Below are experts of layer 3 (counted from 0) of a mixture-of-experts language model. Rows are named router (the router's row for the expert), gate (a neuron's input weights, with its number), up (a neuron's input weights, with its number) and show model dimensions 0-127. Each number is 128 + 24 x the weight over its row's rms, rounded and kept within 0 to 255. Numbers have three digits each.
After each expert's rows: "gets" lists some tokens that make up at least twice as much of what it gets as of all text. This comes from a sample of Wikipedia text that the model never trained on. Tokens count by the router's weight.

# expert 84
router:160149115158145163096154157150135110107147132160096118136147104100150157155103165143094162130128148102127110093152095088090101149158112096109154150161144096144129104097115107132144126128107104151151150100143144101094115165085123108094151151102133161099094123115145152103099146160141141126158162095105127130162095096151098145098098116138126108134106145136125127146105164103094105110164
gate0:084138157111100083110101167143128133177079093096104127163101157162154127078163117126151095086137136140104125109132151105132122092121133131113113122122143122128162171142128142122119138153158143091129143167117128147119161125096149125117126130139145101150129070101109101137122138137132113112062110128149145144160135116126176113125143146121148150137179136153105149120087113143097143148078
up0:146144106152118081131118152121141134166135135151120126153156097120152145125125139173156152148133126145124122166182104126132113103149162159124146140110116143164148187130119190084172148100128133116165095109139145133103139122106132168159139137113104133121155118124113162128051137149138072129133148111125105104120112131128098128097117136120172154148155068117138141120109114143159096120135
gets: " C", " S", " D", " L", " P", "c"

# expert 7
router:153155122155152153105160150155145110104152135136099132127148098102141160153105157147101168142130161121142112102152100105087097154156113095115155147151156103138129096099125100120143134114097103149131176122154155105106111163102104108100148146114157156101106115115153153108099148147142137142155162096124136136164090093151103137079099106137116104154107144157144112148099156109076108131162
gate3:116128136083125091139118104098126113139117096118121129126083127129149159137122112150103137161076096175189183089083150156117132150140175168085118124096095128154167107116157094121094142141064116118115129105148159123144119107135113166140142100153139126162174148141126136119116123129141103123124123128140105157114130080115123164100114108136122169117149121116147139106142140138106102150136
up3:113110093120126118179154097135145105146150122151136095109086099124101138126106101163137132182165091130125143133134175115159125117151140118130121103135162136148118167131135071110147167162119105123116088148130148113136120127167149073150114148128118131078125125131093130139082129130099141161068111116140119118111108117154159161151099117096121128099118142129166114161112103113165104174134
gets: "20", "19", "18", "11", "15", "17"

# expert 74
router:154159118154153154110152153155131102104153127136094123137152093101140159152109159155112165134125161115144108096153099099097089146164110099114164139142158099142120101096127102111146136124090107153149175122141155105104112169095116111099148151117150158100107108109155156102092142158146132140142161094124135150157097096156106134099104110144120106159111140152149105152101157106090104128157
gate1:151148121134145128156125089127123148152096154160194148150155124124130154128131173167152086139125108109151138123127138123122109163131098184149097121168105137123148171133117114108094141125137146112142113160111107109079148104117115134157095153194157140141171110167151150125104126123140113090104113113133185109144124162134148168142120116142113118133140164165154171131127139118143143151152
up1:125175142103119151133118094157127166151129130132125132081128152142111160166154145147117121103143131147144110088115122110123131157132122118172118124105123135106102106160100149090128096117171121123146226153118092112116126136113126141109134166129142109096152094114120112147171161118102154156139106132177112159127135129117170157150157156117162105107111123152090125188116153106129129115122
gets: " K", " V", " National", " |\n", " James", " British"

# expert 18
router:140124129153125166136151180145105083114137122121088166111149092114130121147113128113108174140167155111140117104140118122130135135156110102104146136179143105164097103110114096164138148101124118137164125135137161122097101144093105111110139153093086146111118176082148148103131179140139125080169143119107110134166121116191110148112112107098143124131118129143128106152121149112108096101165
gate2:102117117124102130158116123129133134156112112129158127094138114141118082183115128113125131176157111123119128103113108152125169163133128141056121130120111113123126159110140101188139184113141174132119150143103183095077117088142111150123099167076132140142126185128142132120142120135106102106133111142140128130130113126145129165145143091154148123163134116156098104111154128082139152110109
up2:133130110147103148086109128162133126123113150102165100121135116116141134133171137112144191114119145137119140152118115129087123153088110118082137134140099144118155112101094094114137149171148162130116194138091144157125109142130136153127140136181137090116091162155123098152113132130115115155114152103151123102154101059130150113147153140159110132147135105150093157133154171145167157110126
gets: " S", " B", " C", " M", " L", " H"

# expert 14
router:140150123151147160107158165153133104105154127137099118139150091108141157152100157159106159138106157117157107096155092108096092143161104095109162143154152108140136100095145100110143128122104108156154166114148140102110103162088106101101150156112144156101106129105151155102087139150150135151140159097115141144164097095155109123093102104143120108141104145155144110147099156106083107116145
gate3:118146135132141165108108126105165113151134150173122103158119126098090115087137088113147118131131093153129160137098149145150148092147101179130129099139106123115118175150155116136136145157135143151165142134134100106138107163156136141127159132129112088169099103166069128156097152098110141116087111118130124140113090144171151130118170157103147152161124137158140084128084123141135170144118
up3:122127131106133145101135083185154099120178143090088175132158134127106119160104118119141091092154121132077118126169088103147138112148182113114123137167087134171130149136142148109108151118117106124120155137118084115108149145147147144146156151110132087177131151143125145103124142137158102117104123132122148141152152150115084084122172168115102144149093107116138133119111146097124120106137
gets: " S", " L", " W", " R", " D", " F"

# expert 31
router:157156120155149158108149155155137109102153137128096125131152091100141152152110156145113156141130160119148109094153093104089091144163116096114162145153159107138118098097122094111151135124093108157151168112148155104099108165091115111100146154112143156100099115121155153107093139151142135145146164095103138135165097092156102144090101113143116105155110146157140111147102155110093097134150
gate0:099087086101123117139122148111094114136131114154120132149120133148143161077107140140149161150132109107138136144102114144105118128134129101154146113135148115133143177130099121116114136135212113095170134124103129102105103090166089123121131143121085092171150115168132135153117113112118136157190132114097154109099172121103157117115122096074148142169121147107127147127152138147097154144119
up0:100158152129142158150106144174085141128117129113162140117140142097122088145135117061148119119128153129107102151104108171158121119091157134156109147123124107151147091134102142099157099125135111122141105111109191115161096134150132088165127132118118088166126122151142085129104126133164160166132155116132149103098109151107171115144148095135094152183114124136108160140120106089142143124120
gets: " ", " K", " of", " New", "C", " during"

# expert 52
router:145158122151152153111155153152138100101155144130096115135152098101151158154103164150115158147131155116151108099152100101093083153156116094112161142150155102135119099096132103108139134121091109158143168121145141106111112165085105109103148146123152159101100115115155150106080141149137130149140160096124136139151095097161099135087101111135112104157107156155143109147101156109082105131147
gate2:111110164129131143079151120139148134172117153154096096118103106175123103101115117094146112144111115155116086148119156137124084125090142129117166159137103159141113147126144114083138123118161130131128095167123139099101165112144096135134129145158116098175175125134152100139095115109122128144111107100126134099143147147123187145142179156156147157131119085079074108130127117117114144127151
up2:132112129098146121135154164100156132099141131100128074112091104121154140154126094128147137097124103176093141176082111151126072143104095101104094128141141132111148118075133123152135113099168125158121145134133123123133108159139150137131152120164087159146132127129137128115163153142192108117168084171137100152132123132135137116107112117126101110111137183127136125156133124113093176103113
gets: " in", " to", " was", " is", "-", "\n"

# expert 77
router:156152122155146156110151158157138104101152132139096127134146090099148154155113162153115164134128157111144108094155104101096088149158111097112162141148153107142115098096121100116145135129091104157144166118147154107104107170093110107100150147113148159100102110115159155105097140158140135137143162092121139138158092098152108140086101106132121103156104148154141104148099157107087104124156
gate1:125080116141137136102107111121133131138121144073139126076156173178151141119128116154141130111133093127142120153114145178108143113146135120122155132094097114159076176126117145140129149103128141136118111138145122128077102096161114147165128150143165092123148134131077095088138145131133133134107116095098158141123160148120100137093171055106150103144115118128140129156100091120105131147113
up1:111123084101132154154148152161155158163147113085151088143102137093119148115120078127103138109112111111126102130145136080115135102149128113116099106148127147138146115125144113077173094088117115093111100162040105146157132142131088103108124120153137150127124110124160105135144145141169128138154123157124104134132141128107126157122138157120108165103084094095105139138170148116139116129154
gets: " P", " T", " D", " N", " St", " Ch"

# expert 32
router:128167118143154145117135132160167150113162159110102143157153093094178167151091146106133166153101153103141095083143115109118074158151113124127148142128162107155154121127140100139141145103098109127173161102162116134122111137121095112103145131114163140099133137126156151129134139105160158161172151110144143120155117102148105108111110103160116107119102142164181125157132150109116103143167
gate2:145112158148148115131146141081155103126113118105161118107099126120151156099148163182165112120151113153089108135086164127102120118155136151144120108126117106151095181111165132133114167159124125124101086147119122129124115115119127136090118106113162118113095171162151101133146124107172153152101113125140154116127107137132116124115184118097142149109139174126091125086119098127193164139110
up2:132138124143112128140169116163149156122131116145088135116091117166119094115125083145106151113128144136153175107148143136171180152103129106116143140102138122115096152099102119115168155115140138150132114105134154112138098107152133122164118140119183140162150121071117132097134126125140125066134122140099136095101118124090095116167160124089087097150119125104174091128134130115141148176161
gets: " |", "-", "|", ":", "–", " "

# expert 82
router:151149118152151156106159158153129118104154120121095126134152096107150163153110159148112158140121157109155111092149103096085090153164113096115164147146153102143103104094132102118141124123089104152148165112145151111112117161098111114099148155116148160099107120114156152103091131160142137146136161096113155145161108094152096137091100102138122107150106140148149111153102153107086101127168
gate0:128145113129085155136098127138091134135086108129102091129121149104126099130154104135137082136138166107142127130085124172135148128145131137116122188138116159068103175142127094134140079113128086102147112147075113100141164162157131128097078104169155117143123123109129111127111113094135127175138104131109173132124143140111126130102155123136163152138151128092088100098158127138133137107124
up0:142146122117137101129160152128138112161127136136145122100149082145126142127119119157158080113153096163127105119098161151094136144154140109099121133125114145142172110176156169147124133157149101099137119122117113097132132109149113134122169156095115074125079138103075160132149146111132177095161106121146085128118159154162153124085128144115146112098127149182146144111092151140158134124163
gets: "1", ".", "2", " M", " I", "E"

# expert 51
router:153154131154147158108156161150135108101156147125093122135147095101143154156107161149121164136137158119145108099153104105097086147158112097117167141148152112142118099099128096119146142118096104154143172119149154099100110166091103105107152150122158158102104125111153153106086139156143131151144160093123133144159093099151106143096103108137118109158105144155144101149099158105084109123158
gate1:130137140126149098117087118113072126169100144121157133127158120140116151165147149146189139141103144134125115143118139172162140113112128128127137121121110147106136126108137176146097172112084111108092142145134130109133081141144156160154117102150118146134135162137124079132119116085141136117135186173119150146186105143157127131096140116119083110077165135113109144119147155111157121143084
up1:091108091109109139124156134152147105119143099166126081114120091093126114137137090163129120093122131158117112085137105102141123103097112153179151119135108134131169064144138091155194115131145133103121136070126146140134103115164116142152128132153130137109121116121141112120115136168123112124150101172118103132108182155161107119145104139145126173156151117104131083113132144131093107158131
gets: " ", ",", ".", " is", " was", " had"

# expert 28
router:147154128145150157104159165150141110105155138126094125126147096106140159153109163154117158136131158123152112097152096105094095147160117095116162144144153109139112097099136096111148144133097106159133175121143160109102114165093112106097152139125152159101100130123160151109090139155141134160139160092119133141161095096147104147091101106149111107145102144160145100153099158108081107124153
gate2:140155129141131085111126089119126136117148111128156203105122153142143103143140124150084115169102093135094129103168106129122116116107157101133118104166149086145125110138138094115107141175108118134144102158140122126142141061162195135145131153149093117144090135095112109139145138119131101140126120148134102132125151108120115150161142147125126140122136116144133130142172151120148214137157
up2:152133127103171124115125119088152157141169143114144111128099097122103134143114140129163072114170127164108103119144153183110168125137150089138117104156157121119136147132088092145120124140143144143109167125159133095103127162124122109118145095169105153122057062102156133116092175156152110136146112121121112131085142137086150138123140123153145153107101113144134131125149119144122096123134
gets: " the", ")", " two", " with", " on", ","

# expert 66
router:146152119149146160112151164151142102103148125131099123136149090103150158152104162160119164140132157116149110098150101098093085151162110095113157147149153106139114101097127100109140132117093105156149169116145150105109113167094110109101154150117151157101101111113153156104085141162135133143138163094125133142158095095157099135090103108137126104152106152149140106146100157108091099135154
gate1:107157150092088079158099121106143129171100146139149093157142095162099104147145139139170130144110127119102141102162082150083153140174160144137077135131118168099128166141135112167130123152122140108116169143163149156142124098150115105122121121143151126204125120121109108145099113137115109127144135147106147137130121148130132113115141119139146135160160161093139163073130120144103149127106
up1:125152150090117128122173120096117124081106156126165125157156114124163140153149091113114149144124119136134144110110117137118106110124072148123113180112119075132151133128181137109140092142141109114132076130095109172112138122164148117150143125190148153130160147112137121096128113110114091151123151121091154156137104145123140161119084120146112118156115129068125097111089122111155155140094
gets: " P", " St", " an", "P", " st", "D"

# expert 30
router:107140146145162172116140128139132129113149142135105135120146116095140159166118136183142181139112158123124104093144108106093096139153133092124109149160141108101139097094154122133137133130092124188167160125160139141107116161109100107100156133125105147109084125167193172105122129163108115121135168113108112119143119095129098168122112107089139117169129115130138101130106148113094122155156
gate0:113132143109127109119140102108114150123159146187131116145107131123149122121134145134175142149147136122110168095117135137164119126122095175118141112100120110116143146085159107149167130152112118171113109123164157139116123108122177074153139106114071131185157130150133128110175084135141136096113110130135135113142167100103158147114132167122161160110158093145108139116121181117173107144121
up0:123135108086140112150155158132137143165153092116132132118073129140089112142151123128118124142133189134153146125116135116147147117127146116124143101161173142135124125144072162125171115156127114104131132150144130138111116138155137137189124169148134130112087138177132141117137177129115144117120113105085091134156096109124159107102122156134212135124130102103163122141091140084136121129089
gets: " ", ",", " |", " (", "|", " in"

# expert 103
router:152152122149148154102153158152136111106149131143097124134150095104145158153105166142107162140116154121144114097147099103094071150159112096103164144151156097141120099099134106125139127121098107160138171117151145103108113164090109106099147152111147158100103099108152153099088138162139135155143158091120132152155094100153106135088102108137110106143105149154142108150103160109091105126146
gate1:148140119159083122097143131139108092172117114093105136120101118147112137158157134137123125147150055157103134134161081117126160113121129175110109112091098160136149138131088148138144188110109120139106115140085105142098128116143162157153094103131131100127095115135159097112100108109129105115076148142145120104133147120181148132158146118177120157151128109106124116148161119148145160136116
up1:076148176098128130120179107119112095109127145098187136114136143174137139126103128126119113123113124099064143132123111115147055068106117132125161118152143091166120163150138101133144119107130109136152124112196143168119129131138137126140103168100150133110165130139141103158119150123126137108127116138124160145137108086122103134131136147124127127108135149149161145173085145110130125090139
gets: "at", "T", "ing", "D", "%", "it"

# expert 61
router:150151129149147158104155166148141111103153143133096123133148094100140157156105160150117163139129159116151110095154099102092085151163108101114160146152155109143106100098119101111146133129093107152134174116142149105107110165092108106097155141115147158102100114113157154102089133151138140150148162094123140141158101095149103139086104112139123102153103142151140101151099157104088107124159
gate7:120103069166145134131100101124114139152113118116132137102121098192081111088135097145120142137102128143086141138099152115107164126138131166120101130127122145146123124152184154141085097126162166135156115083119127185152134140144160161143127107133140127188122154121145078101133147148131113140138157124112100131160156102120169109114164119092117168114103130119150131130152124136113145102136
up7:117094137100175127114121111098123138141105142162111165135116149129130124162107161074125104099151132134124116182114068123122123163137125182140118115178173140137177147127158125144146153110093120125133144140113109090153131110156101167160133114124103100130115129154109139133114091113135138153133132141153148169114090148142136097118120153115145106107122120104119128128101093190182156153096
gets: " and", " a", " with", " of", " to", " from"